config = dict(
    n_layer=10,
    d_model=384,
    n_experts=24,
    experts_per_token=2,
    d_expert=256,
    d_shared_expert=0,
    activation='swiglu',
    moe_layers=[1, 3, 5, 7, 9],
    router_score='sigmoid',
    normalize_top_k=False,
    routed_scale=1.0,
    balance_loss=0.00442,
    balance_bias=False,
    init_std_router=0.00728,
    lr_router=0.00153,
    n_head=6,
    n_kv_head=1,
    head_dim=64,
    vocab_size=25616,
    norm='rmsnorm',
    norm_place='pre',
    norm_eps=1e-06,
    positions='rope',
    rope_base=10000.0,
    rope_fraction=1.0,
    qk_norm=True,
    attn_scale=0.138,
    tie_embeddings=True,
    parallel_block=False,
    extras=['capped logits'],
    init='uniform',
    init_std_qkv=0.03,
    init_std_o=0.00672,
    init_std_up=0.03,
    init_std_down=0.00411,
    optimizer='muon',
    lr=0.00657,
    lr_mult_o=2.0,
    lr_mult_up=0.686,
    lr_mult_down=1.5,
    beta1=0.9,
    lr_head=0.00957,
    grad_clip=2.0,
    warmup_steps=50,
    schedule='cos',
    final_lr_fraction=0.0,
    batch_tokens=65536,
    seq_len=1024,
    doc_mask=True,
    train_tokens=413400000,
    steps=6308,
    dataset='wikipedia_en',
)
Below are experts of layer 3 (counted from 0) of a mixture-of-experts language model. Rows are named gate (a neuron's input weights, with its number), up (a neuron's input weights, with its number), down (a neuron's output weights, with its number) and show model dimensions 128-255. Each number is 500 + 25 x the weight over its row's rms, rounded and kept within 0 to 999. Numbers have three digits each.
Before each expert's rows: a language model's description of what the expert responds to; "raises" lists some tokens whose logits its average output raises strongly, later layers aside. This comes from a sample of Wikipedia text that the model never trained on.

# expert 18
It responds to: Institution and place names. Words in proper names of institutions, nations and places, such as United States Army, National, University, first, Seattle.
raises: ",", " and", ".", " (", " &", ";"
gate0:490517484483531525554500525520491531528517522515554493465568520524530530488516501457488472510424505494482511503533580547511515460460460446481523500477507447538461492525534506484484493490470512465478501530445465525481527471500491489470501506493468515460520487516490507498502529500466480504506476492524482486517480465539563531551561515497509484533517508472517511504490489540512500493507
up0:472511489491514533467552502560564489473536486516476482501497541477485485521458502497492498490470479510500508472467567497526485508482510522485498523521453467491482506496472487482503526516510481454475460489565496471478499498472474493500466571492492522456556525532510467482506502513477505514469470481475495462465489514479520469484546509486500508506491530486510470453474515514514468493459
down0:523516507511482503557512516527443510490515499533502509461446487518498531511541509470522487511453516506529432507456508450510474502525487475489478486476489487499522470491508472492490476523521511493512503503476501472552498497511480524510521478523459472452529523517507490500484479485514474475463535499462539507492500469455478507512509504477504468503494503491469499499471502450519508508457
gate1:472522477469504452511500497485494554510517487503497499448500523487493520515514507456540473518441469490497499464490511471480493469475458487497544515508480505448473482530506534505539506510486494531485515518506513488522565540528515491533522532518464515493528481516522518453467478492549462515512507512516524463489515512538543485506504506463519526558537513501485483551482505464474532437520
up1:460453508498495482485468433509519506511509491428523481504491479487458486523531554526481514545459486485502521543498484499531507497526490465500514515473496504483476533518476518492494462511477461524540468536514512527511540474493492531497514473480462478516518566476508541485510525524537537459505491504510506520479516515512470511504501439502505531511520487534506453478523539513486507530485
down1:510445512455527505523490502503501477493486508475464506483523484453469458451486474512478503502542454496504523482482486506477497494465502496485502502535539456515491482520489531529449502523481498512478509474513489502502504475440503498493528521511459494503487479505501517530540480501490525502466539505511510503472490529513510554462530525507522517515506500525488532477469484513496489536476
gate2:511498446518503476542464497458484542499464522443510496539504517477491501517518498547511554478531493476489508513509533482510502460469549495490517508534500483486543473513539523559473474519491521561474496479503510462495504503530462527473463489492470518480480467464489479483489533499461500523455429525514495506475513514503493502547501444540488547482526511447534527485463543525453499494491
up2:495507491543475495496504490489499521502535508478467500481499498481493507492497481498496501482519543500475472494483484493544509500528521525471539491489504462471431473485478556458488479489477547510498489486496507488538497495502504493481470517517460490492480517507496487465507480505532474549478506483508510494472470499533487485498483501474465471496475476501488490472531446512460501511538
down2:477477489479509422479500543534474488533507486510487522488500474540510505539514467547494543474492530486483470477503463511509510506571545517497473519482523511530456496529538495528452465529511488471486505468490531505490480522496492502455453519505506505484517525453533545511528502487498538489488527453505431500480523501502500510521492514503484528503538578581471511503477526518510553508498
gate3:451499512491495495478485497520505484484488526499503510468537474511476501482484540471491520527472493471514498483487462491513524462515534508479504513466518506474549500495454493501516535497567526524452421494484486519530496489454487503507465551531556547485555513481544529538484492455505522488515504467541502498462473477484476496507557523488516485522465477469523503474529502516464499491442
up3:469490465485484505483484550505489503506468507510491520478455543495509475500509446539556503492527507479509525470489497470477474517503500482478523460482494499474548459507511497498492492437554486495532522460485488488533416525480519499493506478509487437482468522558536545497492505534520468498499542469509502522417515487551457484457450485492519510547494491482527524470499516492532485450460
down3:481515513481483513476499470501507513537493556545582447512511504521457473543515504476516460505471521525500468519513504485529501520489476496459489478476484521527515484526524545527494492474513492488511486492490480494478516550512501458498525515497497503515499487541528525487466481479489492505500507455514523451503478468492493522483470454514486517527451508499486500517458425505460531521509

# expert 9
It responds to: Headings and section breaks. Section heading markers and paragraph breaks (==, ===, = followed by newline, period-newline), opening parentheses, and capital initials starting names or text.
raises: "==", "The", "===", "In", "A", "S"
gate0:487542531534506520521482466498472515514471476468515500547535536477512462501518493483522511492486494493481487495524493511441538438476520510510520535473454476489520523485517500515524462462468495530515508493522489550509536502486541485517519490500507460556510540492540502476519507497461502443524451524513499508489582502489536500501488473490498502486489534477457543513509456484473504456489
up0:494481473466494523494536485530472474499498502478528456486523542493484544501477440538526536474494494530504525488510475530498460478503517544464513482461549496503522507542462509505497509502502495474530507477482504474469467493501442503543510466476533531474555519519468463510531483523509527493508499517522479536509477520515483519506512531512511513495475526481481475511506465535488483540534
down0:494558533472493515512501550531495506479512524485509493497519479510499477487520538532505462519474536483486491505532468547470494496544501482500528533517490468486509483494474523500544480483489498514509487484513501513490477511445520492481528540475496529517494512480540520467505501526473470530478479501473510542521489480518520525504521478483516533486481488501492540468511530493505484477473
gate1:473522548473479497486523504494490500463460544511500502489500499488476509535523549432489525489514482533503477470502489512480471446566465524449500493479496500459475518466488490496505508478485524482501527502480490476492509514463515472505452491490498503480535492579516478527498522484503507461522561520508498516457524512508496501543506464497493540514553534458529529496519502503467495474492
up1:497543494524470495548490509457541492518527477531498458462517467502491496485534479539483516522503483527532516468506443491528477517501514501528472519478487503484499536494470549514517504533497534525490534467562476501510502493510499531520499547492503466500523534444474467491519519510470468511514515464460490475475490553458510509456526486482487441479489468471517513530486511477526478534462
down1:519519489534535523505540496457516518477466504489487485493485501506482499467478473507463503502478505497487464483526485515459522474550502508511504575498513522494480528502493488484407477511520550545487450469498464520558528512516507472484522529513525517509525475514474553482496472485480539523540508528504486557493513488508510491535466524496526518508479535509493514467492501508454491547441
gate2:519528477519518485513497415476502498497465535511454487488498543485460500468507481486515504515525487495497531499491510514507500469486510524452492520505515501534551489460511516481527486511487444481428470499519529486556497480499502503519491490481475512515537492545497523532508508495529487500463477527510467501509439486529492494519524521479471491515494479497463466513489504508513494520541
up2:519524516471506450529534464457508485461543493512479529517546526495510506537528498503513464457531481493498489518501531515534503496527525470480517493531502495500530505496532559512478535528526504534536506482486492529487513511504543505500522495507508535484510508534523491442504494521427512475534496495487532512497526484478481460507455532486541498501479528494520494479507483485479515527499
down2:494513525466513518459569510443535478485487468531463528531472530498481516492475487490505481476497482491506509458519528507487518497476516557520550499534570487567505567461489466527459522488493516521510488493488473513481508470527511512494541523491509466486524495470517462488504501467532555499492508473500506482522505496517515484519541515490487485501568450508513465492457494519505513523487
gate3:537487498511479521463510440479508479474532495478454507513510499490525524465495479519514536491507512512504513492523525511510444498515491478519549533487502525491532500520495506499507490510536468499498512519482508495536527486469517516488516485489500501530488449505466490528513531502500539457502515496514482471500511505530536513510473511473557495483511492497465508532534466540503505512486
up3:546582464513485509500500475517479489490527496493535482486483483528507487505478483523525516498510504490515489490470474506560475490515493515500506437479492483492540469506456496487463500491490437496461492497485545496518499535504481564505554509506488495515545481500510501466487497469506507500442521520479487493533460531503507514475488471482515515547482491531524504505525499509501527531520
down3:510510489531548479501511512514495524531500508512500517492479452508530498490496518475520503545501510495474511452530472478429494493500493485496501532507523539485542517537502431515452530485507490483519487544538493482496519514510500503501522453463453454510529490486513497525495577508493515497523492476538491528521473482498502520483489481500511500497470473515539504490462510496500491496499

# expert 6
It responds to: Foreign-name letter pieces. Short letter pieces inside non-English names, often Slavic, Turkic or South Asian, such as j, z, gh, ki in Hujber, Kyzylzhar.
raises: ",", " and", " in"
gate0:476497475429499480449540557474489536525471494487479483477482490519463556519515457503499498515475513520461496505498486487477486528526458505510499490503478508485458461460509499535485550477495496524505471483513493471521503456487525493498494505537503490524539503430506455477467526498499517471490456503515501505469482484495500501487513473469477500474530527491491535464515521466505513502495
up0:477494522488481512454481521479501486458525474495527438500518456534535456490502527510510482518478490515496504467459535534516484516524472481482496473507466500470552536462569500525470532548502492461495489514468498518537482451506524533506492516544530498543506539473497494520518515507475506520503482474503538505487535496478496499501483478479527472485507518498464506541483503482494518521534
down0:483496489433517506519495480450497520508484530493518543464513513487512549477481515525506519475531478549511494502479525492508536512495472472470521553520462490460498516508505492499484522514500479462511519489510499526530479526478526497490531446502487484481449477511501467478495532522532523525484554562519462520540508469523481477517498488478565509483463495520439537544491523492558514531462
gate1:573476484522534511500497475541499508459492460512470509504500510512499563530540491474471464509510495491472478499510467493487500509488483503532485489476496535506560516497492497478526493472498485506447495535451491510488527501503531513514500518518508504482492530521505485478486487465489500504494525484463478483524474509447460476485494483495498473511514469519511526487536478476465477495491
up1:531480517576489512517458508500441499455479496520461531512499490482502511490464479488533512494515468481480499504446504492461492509500528518465490462511519501503545526482534489536515509473513491508545436507459453480461524496513530481520499516493518463499512528535476512490463447488473494514508482495490548527447516516504486491499486502461514522564482492471522508485500533498491496486495
down1:522504489507540534498513494487517468536512481520457472483501465509501477527498489498535457490500502465503568514484488516499502516493507495469478536516498520508514487534497501454525514510500544522481521514460503512486517499478488510509541499491493463475515445511467471483485473475489475440490466507513502464497521504488488459526452452468519513489556512510508519497544518522497543544515
gate2:481495447535511515523507520451487486483486491452515548489526506514495485484555518489448555491491479496503545497522505530524491483488486539505535485510467509514480485511515484502494494533530524531519496494492505460449514479513502512517538504531480504438435527544515507473501519537517531480497501522497446452432466525507463531457483466471548478494480557478522505542536542519513485513511
up2:525483505506481510556520473530500521521525522531493516501501446495518498513453535514465456533519540531460496468467467517511502472511504495506485483457510489480480527490499494546484516475487540489483463473497483488494488528467531467522491505490518550522463538510484502464535464502493517486546508541510494491476549492495508504520499473482533511498504479521510493458500500510501490488500
down2:469526518488506496488489458506514497510510503500527505509486520485527531500506482501507510476502486508513453505493524506536513540501482481492495536481487497497506543504507513533534460512428470500506482488458512505489449500472508549487486490506509465514472443467512515476519492464483485524484504490515488484543462529503488475461546512511473503497510547500498498502511468488486484475524
gate3:507482510461481508488501503486464526480492493536512525479508512524490499485503500489483547507505502483515504465483545492545522496516521472527537519498490494495484530528499482501459459546483540468494476496504507529497484518526493521528452481454501458498483551494466519456476455485491515571524461524459514518517504529494499495492529514468487546473512491475455517506518486510513534510487
up3:488459489522487512521486536501485520490500552450468539511482492545554481430519496482501501462499517533503450466493505508508462504492488524496507519547480451466496498509549448526520495513506548482466473535506500467531491482453458499478501477498481511414484506451535506535476513471510519559494487487512508493465462544469449479533511500512513519501492472502467476458518514510498515507491
down3:502506527444485510440469525455467484517517493493508466465518512485454509526489507533503513535467493483540499528525537529516529498520510458501537470547527519511492495551504510519511475532446509494488531489520479527513504503541493509480443503499476495584537520479455521516520479450494500491529493486481495497530514522531473509495510479498484500498491513498489530541552534489501482534521

# expert 22
It responds to: Content nouns and verbs. Main nouns and past verbs in narrative prose about careers and works, such as film, album, played, produced, met.
raises: ",", " in", ".", " for", " and", " on"
gate0:497499517491499559464502479479483514487509543531507562514482533516546499493448452550479488482470508535492512485533514506490501492443506551497520506520496520515497498545508502499505479482535478486507535502502493477500497534439488510468471490513524524526506492468476478516507493473454468486556494509545503548485499472498455463541506491487485496467496467518493533515507544511536517460527
up0:469485500503487484514506504501495486506477525517541497520487506498499488539494470498490463471496497536532480472467484555493486448485540561540490472474518467523481490537465514531475519502510516497507505503497514506503529502496501485516449534582542488495519481500470540527516497468498490508504507557499523512460518445487470500504483527484510479505486494455475540529538560479527491514519
down0:498513507526493496473477487479442505522496516489546536531525478489480528458501521495497473509469465540511525475471511545503446488478511522505501478493499537504471483458515492512481520492509519459473501518493499494514545486498499472547522564510449503499487479490496479500466505515478532525536472506522481500531483477517472499507489484497543510541502527534521534523535482504486456485507
gate1:530480503511457513488467489463445473494517519505495487507537449453472465463481523570499518465506494483457509518525455512490514507546522502529526514504509498501463514489500486518472487528511526479495506504472519531463483498522512528506489525506505525518519499522494416514498478477539506479457528484501518465486524472477493489514501454443476490496476480545487506478519502509487521519504
up1:476479456527503483504545483509480481532465511515476491509463485468509513528478440490525527496486508501485500575461482501493469490492474473505457510508487512495498477491491495464545482506505510473525509513504502478517475478525475480507506518559531530504485506494508491468514489482503514516488474515546457522492450502511521504458487508500461486491497489526466514506479490514510548546498
down1:517491498513498488528538550522518546527488498483502496484525515449535538490450507497506518519485482515518494491525458521489480505474502521484501488552513546432488503429551492546515531516516466449480498505478480509508515472505541512494486541498501510474483541499501486485519493434469502462500487559480537513504495537497480529508482496513472496511491529493487500556471496503511492509496
gate2:531506465521490522495535521560530547506507516510508543518459515511496530535496474487516500495466515465493521504540532542488493516509470463489446498480505462489496493490518495447492477508499496508513518509510448506538508486444453425531503499511528487468495488479498485492499484462483451539475498443525539476513476465495461515510492512508534524509472565528480493491516518513478503540477
up2:442495494514524467463526490480516534517539544524483492525489493513538505502475488456494517511493454487506513438534483446506428522508515484535524514486531517524516509519519504521525512531529470527528472515512463510485499460494550524496505459493521470488447526506517509522521470537496502470499530509480520536474500508517505484516496565498493531530526533505465484494485517473506504473498
down2:506471526485514484499490469498500491506475485539502500506527528464504518498521510510486534513540500483511490496474505512503547490523459525516524534493431467465478512489482512483459516493471498442480498555507470502513525489516535495501479496514507506514494494504457529490549471484490526507498432488464514504489480471516506472502504512443528442464518437542481513487490489503476494526512
gate3:529485480509487455494533536484523497480512483516520466452559481481489501451511521475532473538516458518486499519533521532475511489539510451481477444493458510488507497481489514507500496481520535540542516512541515554468515550491519494461450510497519514479478464510506486468524534511474485490526493486518519496486530524452493488461472542516492509505543525479476502494485522492475498487508
up3:488525513533510483531498544482486499480495538518528493535513497419494465509505455484499528466498512533486443524445484533518501474513530498536485485535498509512495480485526508500487503536488503458501476470475502491513497487493501491521456468500494553550529485461491500506539489496529567499491505470522532469493504467483529507498462504509516434473531496531494509477479536511497511485534
down3:521500519499490514443467495489474491554543488451494490497489473488442488550476470534492438577487515519492508542478517501475521517574496521505523478503536502487474535497522486477501524476465521515490466490460497525492454527510484470497457523486503483480490501508507518511467549529497478496477501468489474442502533465513493478510499453505531462480485517475525442474566495503490476488492

# expert 3
It responds to: Table row ends, time nouns. Row-ending pipe-newlines in wiki tables, plus time and quantity nouns like years, season, century, and words after, during, by.
raises: "|", "-", "'", "\n", "==", "==="
gate0:490533491487488477487538494535506513509461488536504487495513487476480533507517488469516498482493498444495518535505521538460510472447503506500455442487488531475502496516538484502503474500509490507489560517499497493519502512479535480482499488459476457461467484548517498478510503498531529462492490465493499511496537516498529501532506479495560494450518526483523469517490466485481475509510
up0:458505499496529498492534512475491483444553493527509518476483482526490518471485488553472531506453496482516503459466527475499479501503512436487547498492504492508545480525499518525449498513478496448525450490469474516521468484507511489560493540503514509479455493487488527524468502546511549534518491509528485522529474489513513518514471521499484473565488496493498560511486492458470478457523
down0:503472485497504511525477512508530500492498500499475466484491465482428504522500495508474498488541510540493508491429489526486493499504502466486533485458539492502503531529493500496477491512511513503514504450481506505497494524524466466540514552533491511508488451470500489502494496502530441503493548493482446532515491508517485493476502462482443511512503511498451509523489532489478467522529
gate1:511460469540483524478527495489490485499518511483481491550498496486514508531495483509507472469526516540522494450496484559523512476556496508521467519503518501478510502518518521445555481512477521520513475497464481498478530494488499536523467493475467480517553463496532459495472548476488483509505493501476489490457527502500504517486455558492509498484506478460529488473530494513519518510493
up1:481514490495513478501482513524494455469469490538479507484501481497527495509490498515500527480531523504513534522490543504541487491538508511501506512511483538509489506496504475499537468490508476500491487552536498493495518449469534520514465457517463494452546528464516501503493489553513528498504485504529515490504510529454471500492492510461539468529551533473499472485477531467458541503495
down1:498508536497504546545519489542517504514504509508492512527485502519511517442528531498444514491475554523470514490512474509520480533515492494488524495482480493475531496511479506459480501451511509446538473514439515510504460464524519513511486546531460504491525542526485468497477494500504489468465495480542540471510472522478476530514509558515520494525510475471469506532443500503450521517497
gate2:459490485487489520467490465500540506535560485510503511469489513516500510462473512476480497497536503499537508506500479474482510525530483454511485512497507482460506537560493495518524461500482535509444466497492510501486528492510526502510544500531504476515479473537524491476519439456506543485516525487497514543457505523534464499488497502484497449503537512493511502543547485493484536525465
up2:492524518515502535487484472508447553437533488500535473454522548467463500438506486500491489520482519530486452510515513521528490510498488522514509505528571544524483472536508503506514486537452475497476516514483520486504510516531478500554506490472513492528471510466504517513487573487511500489532547486512584519482486491521501474494508484488468485510431532480503477508498474487498504504523
down2:523503467539560505496520501500492528464467489525491496529487485500506479482433482515510518487475549482529491514480512527506525501505499529496465505528470489543514518466523452522489496518441509530501512501525492547471519559497492479512505506480517480493469501433488533459523535476496514548500473459515487484499493456512487520537548484506518518477501541483512487487488558469458494511495
gate3:465512506514463558494498458502505475469461502528504485528495536502503519507535483479524494461481488482533538489521461523499498530489493486484487528474499476481480509512509508525480492508454474464492464516540485505539508476498519517518546546467500504531468469511557493532480479535461521517536479511483496522495556453497484485552514553566498482528500496516493480522523522507481560511483
up3:543506525523506463479419536477493524454503512474468497477486504510518475521505545531494493503494467453521522477503454487526494480500525498524491530491533487480477533507519470499508487477533531485490536473553509509515520531533509498490523538476539503494489521529496534504474479490501522520445504512524528485490523510492503522481493460482504528491531542501480487500543495513487558498498
down3:488506527541463515504521460505498511503496489523488475476468493517479458533478510495508528507497467516523511501487467544483489526551445520523504495450484517509514494437517489518495520488532442515439460484531506472514542474514531475554506497520566522531474493559504450536451516502525498511487509527507510498502506513539486540533502491515498500517480476503518537533494496512467505525517

# expert 16
It responds to: Verbs and adverbs after auxiliaries. Verbs, participles and adverbs after was, to, is, such as not, known, used, also, better, close.
raises: ",", " in", " to", " as", ".", " by"
gate0:500528512500543466495490473498499459484545494452504465518517477540494512513522517518518493501453485513472504513509524507518478439476513499463538446492507491485492479524512501513472513521504510482500503541502504557501543504493510517481483443513480490485488524459507513475535468518500485505554461466482472504489499498514467485536440511517525542491503485449511489509476499511468546543526
up0:504517518485504504515475521507450490421489481491437477469503468478495507536523498512474505525491471495531500497498490459443527498493519479500450494529503519499504535467496482502496514546451483532513505515492509472479495497536509512502478492507538458479503468492510514497491512461553486466495501491453469555478493458548475526507479544489497480491505486453472465457466493457465484463498
down0:516484559467527490540478474501524483516503491511496501502522516484533561508511530485511484512509449502453571532533546512468490485491504508474503464464551531512524528478498497476497478531496483524514493491572497460478493509497535456476465537465487531487510514513503479514508485492460503537461503506522488506502467430529519478535490490541478507493503527527539519515534466502486511526476
gate1:509472443508498495536514532489463469540487502508513480525478495479503482492475488471487533530533507523496455467530488525499527473493545469516503556486522503525483502484486512515489484481457545542472492469518521511534518520497488479490528564497508496537495482457488492500503534510510510453519452495551471504482477529516514518470488537573524524514495485483489473502472521502505530511567
up1:480475456536512528523495475511501516532475471514502521471518460480519542517530469477474513510509508475443460483530512440513528512537489502462497478513503531532513473508474509533469477467501465516446477566509537457465525495494524494504560470494507493516489531536507518467511476498469504534483507556453496508491524489536538552530479482435498500539440523483491529485468521529536499493508
down1:494485469461464458514529505551500473519508462504475486462455481478532537505495545459488505518490466510474464483512508482543492491480516496477515519504516530492500506512483473471480513506530495517471468542512485466484501472487509458518503477500495483574541565481540529534478497453476523496498477541497476498499503542476456512506526516505501508505521463464487551472468489509494491464465
gate2:525481514510480497507551549503478473537469482501424465544485494527507485484526476454500494511530464509506524491534495493494527517510483515467497472508495487457498526522519513509524505486514464432564466518491483455507473507534486485452479497525439479523518512491485511504547489492490509491491522522502510557531527435506517479449463508522493515488501505474431476444529511496485494528465
up2:544513466540481491496511505513492456535473526511484511516513529530526470524502494463521521511492462485484505528512469537526462479524468512477486545516506516491512519467519518525485486484489486516510547518459521489478465518506484511527482465516505508529515494497499484496508468496505493470523500454534500496482471531513493529520452470537469476512481498508506488508457508453499524498466
down2:497494478459531504490554470519531496514515521505501489437530509510490518489506481486533513495528497502491513475498457458507489510501485487475449542527490487492494527534497485513513483471512516529504459483502532521519493522508477500484486513511451505511538469525527489516511494473501538463479537515537528482508495480500473506496514501477504540482505475533431486497502505496471486495505
gate3:472503469521508486540498504514494514494471489500487517468478487507528501514487497571485461501481539524456515483535450499546537523528493490550522477540491488512474488446543507477485493478460456506491493507526482518508553501527469489506488510503521482507491478528512459529510499503502492480503553481492465496533504512480519482492513473486471490490469509482528512482503517490527497496459
up3:452476511478531491510542530465480482492489539500509514507482476538492504511479466540513497528512533520457480472510511510519522522486510477469490482476499488490481520484500490530522476504469493534530487507493548442504515512511525496491498490542531455556505482460520481505480465493489495485519509549521481509525478534522529505520480467502515464483564518480506463511518475496522531483539
down3:530451551507446477444489513468532499475477510457505485499478499532506525490489525489534469442477486518485504492481496518499449504492496505474501514516495484485476478460511507491527492531516493502487501545500453538483511491482473460530507481502483492451490508491531476476503522509466523499469513452541498474512506501515519515508506502488496530507469492524488470527492472484501477498492

# expert 14
It responds to: Approximation words, name pieces. Approximation words like about, over, around before quantities, plus middle pieces of names, such as Tom-asi, Mar-tha.
raises: ",", " and", ".", " (", ".\n\n", "/"
gate0:554508460478502511506514497526483482502451487493478507493498467506485474510510466468515504458514485469486503466498480456544483488449520488483504495492534470526497515513525532456506524465508558478492483495528490478524497469475509514448470484507459508509496497476524506496548498484469519509533493517549456487471474491495481507512499486538507551481509554515513524525470500465484491578524
up0:504464513512470465484474479481488530531486494491521525477546489500508505519522519509488499510540529487496461533487456500512490547469531513511506495506520542478523474553502539529473458505508508488489468479489490497534547511475510501468521509519500504516531502475471520492491454527479457521506522516481488462501492485460466527449501542492487551500544501437479489538477504524468493500505
down0:507510517443532517526476495522533558504482528486483487514502515476530519497459485499507452461530504459510516493506490510468482467505475519461486503500502525518507495558460524510527498475485505434485463506530508465499517470520475485508495465552477490427455512490447490473518545519493496508466571526488498506474499508510489503522512513558535510469505496472488513495505533473489493492484
gate1:471497469494466484531493505540524502497492470475480472502469454492470493518503534533518496533499518492511549493550476544493512430495515464483524511477486467478470498489476501462523481496489500483463504482497496446549493495483540523498534522510518518455493470508453551474540540568489474551512489485497537510516501468511499481513524457505495498498503472481506522455549532466524510460520
up1:494519518507512517517513460504472505529475565488500488500463537516521528512519475473504510507470502491499527489494520469518528522531519475514517494475492500509488506522532486488463487548515483553519523499454534495515486515515473503519521485501531526542465526549532487497522454442480447499488518512499449491516465514515489493517495531506472472544506499555481450512512476489466486508492
down1:501486534495517499513506472482531518484518514508535455438471472504487492494530507502502491537482491540500478475530483457507508521479493518509548497506523451482524457534516499496509501539497495514480454512494492532497486509514461520518508517508487521494505497524488422498503494503483498501504510502499540538477526531514489512501536514527505509442474515485520490529498488510490531511492
gate2:441525544493515462502508452502513503504521457511508566460452505465515503537488488455483468522479472524464517502496491512498476527476462537472497523507532491502491497479465523488502481494492520543455528510520485509495509466492519498526487505481525509477491528526530511493492503460491523492483526525498517515466517475472524475494488495496527491485479464511492482536508509505511483481534
up2:483517497490510515495474518561542508535451510522476534487490498522480464460502482533516461461528491527454499507512518494490461492537497461476500516491547517535461491498489539482484502444527464521510524511494508523528448518506516509506532476535466505486478501444473509509527517542509534520516501517449480428495504509543522514479490500523510512518490535520538480474476505482527485524504
down2:495475514512518494497511515515478536508525478533490521539529530480500490515522532489473509531519488488504485536504528503450537502473509525480519472485514530479527478503498428503483499490483523531529501471508495512498511474502491467483515475516489502470558492471486525505486472506526469487490497477507500563533531506551518477482481529549519470540509499550476446472524484503483494499509
gate3:483477514514493496469536488450499480480505446498475492492533506492540461508461481515486475464550484477486457471473504488494504481468499487473480516463502541485487513482530500525453488522483445490526510463510463507463549487493497499495493500458500510523519498479513493489514490508466497460508506459499492486488533497506511486510518464531472497497481518464488527506561485451489517497497
up3:470540469480528484480521515463492493495495518522529513523545526498477465498496478507472530524515485514496467462508470507501463491511506551512462581496494507518511458498461543505492501502509518452488506487474523489467499547454515443562497457489503487533503539459472448507521507481495487491498508512454492519495501471481492530506518541503509479491522473463508500477492514518519522546495
down3:516455493487493508468488494481483489488476496552451493515507511515491503503472527512482520526524482475484519529472481546462492522501538452470496494485501492492542489477505497511526514478527469519514479542505490441485500487480507492513472499527506515529507517519524504519485450518500485513545532525502520491490510473523523445539454520448501480495476494488503509506526574488497504533528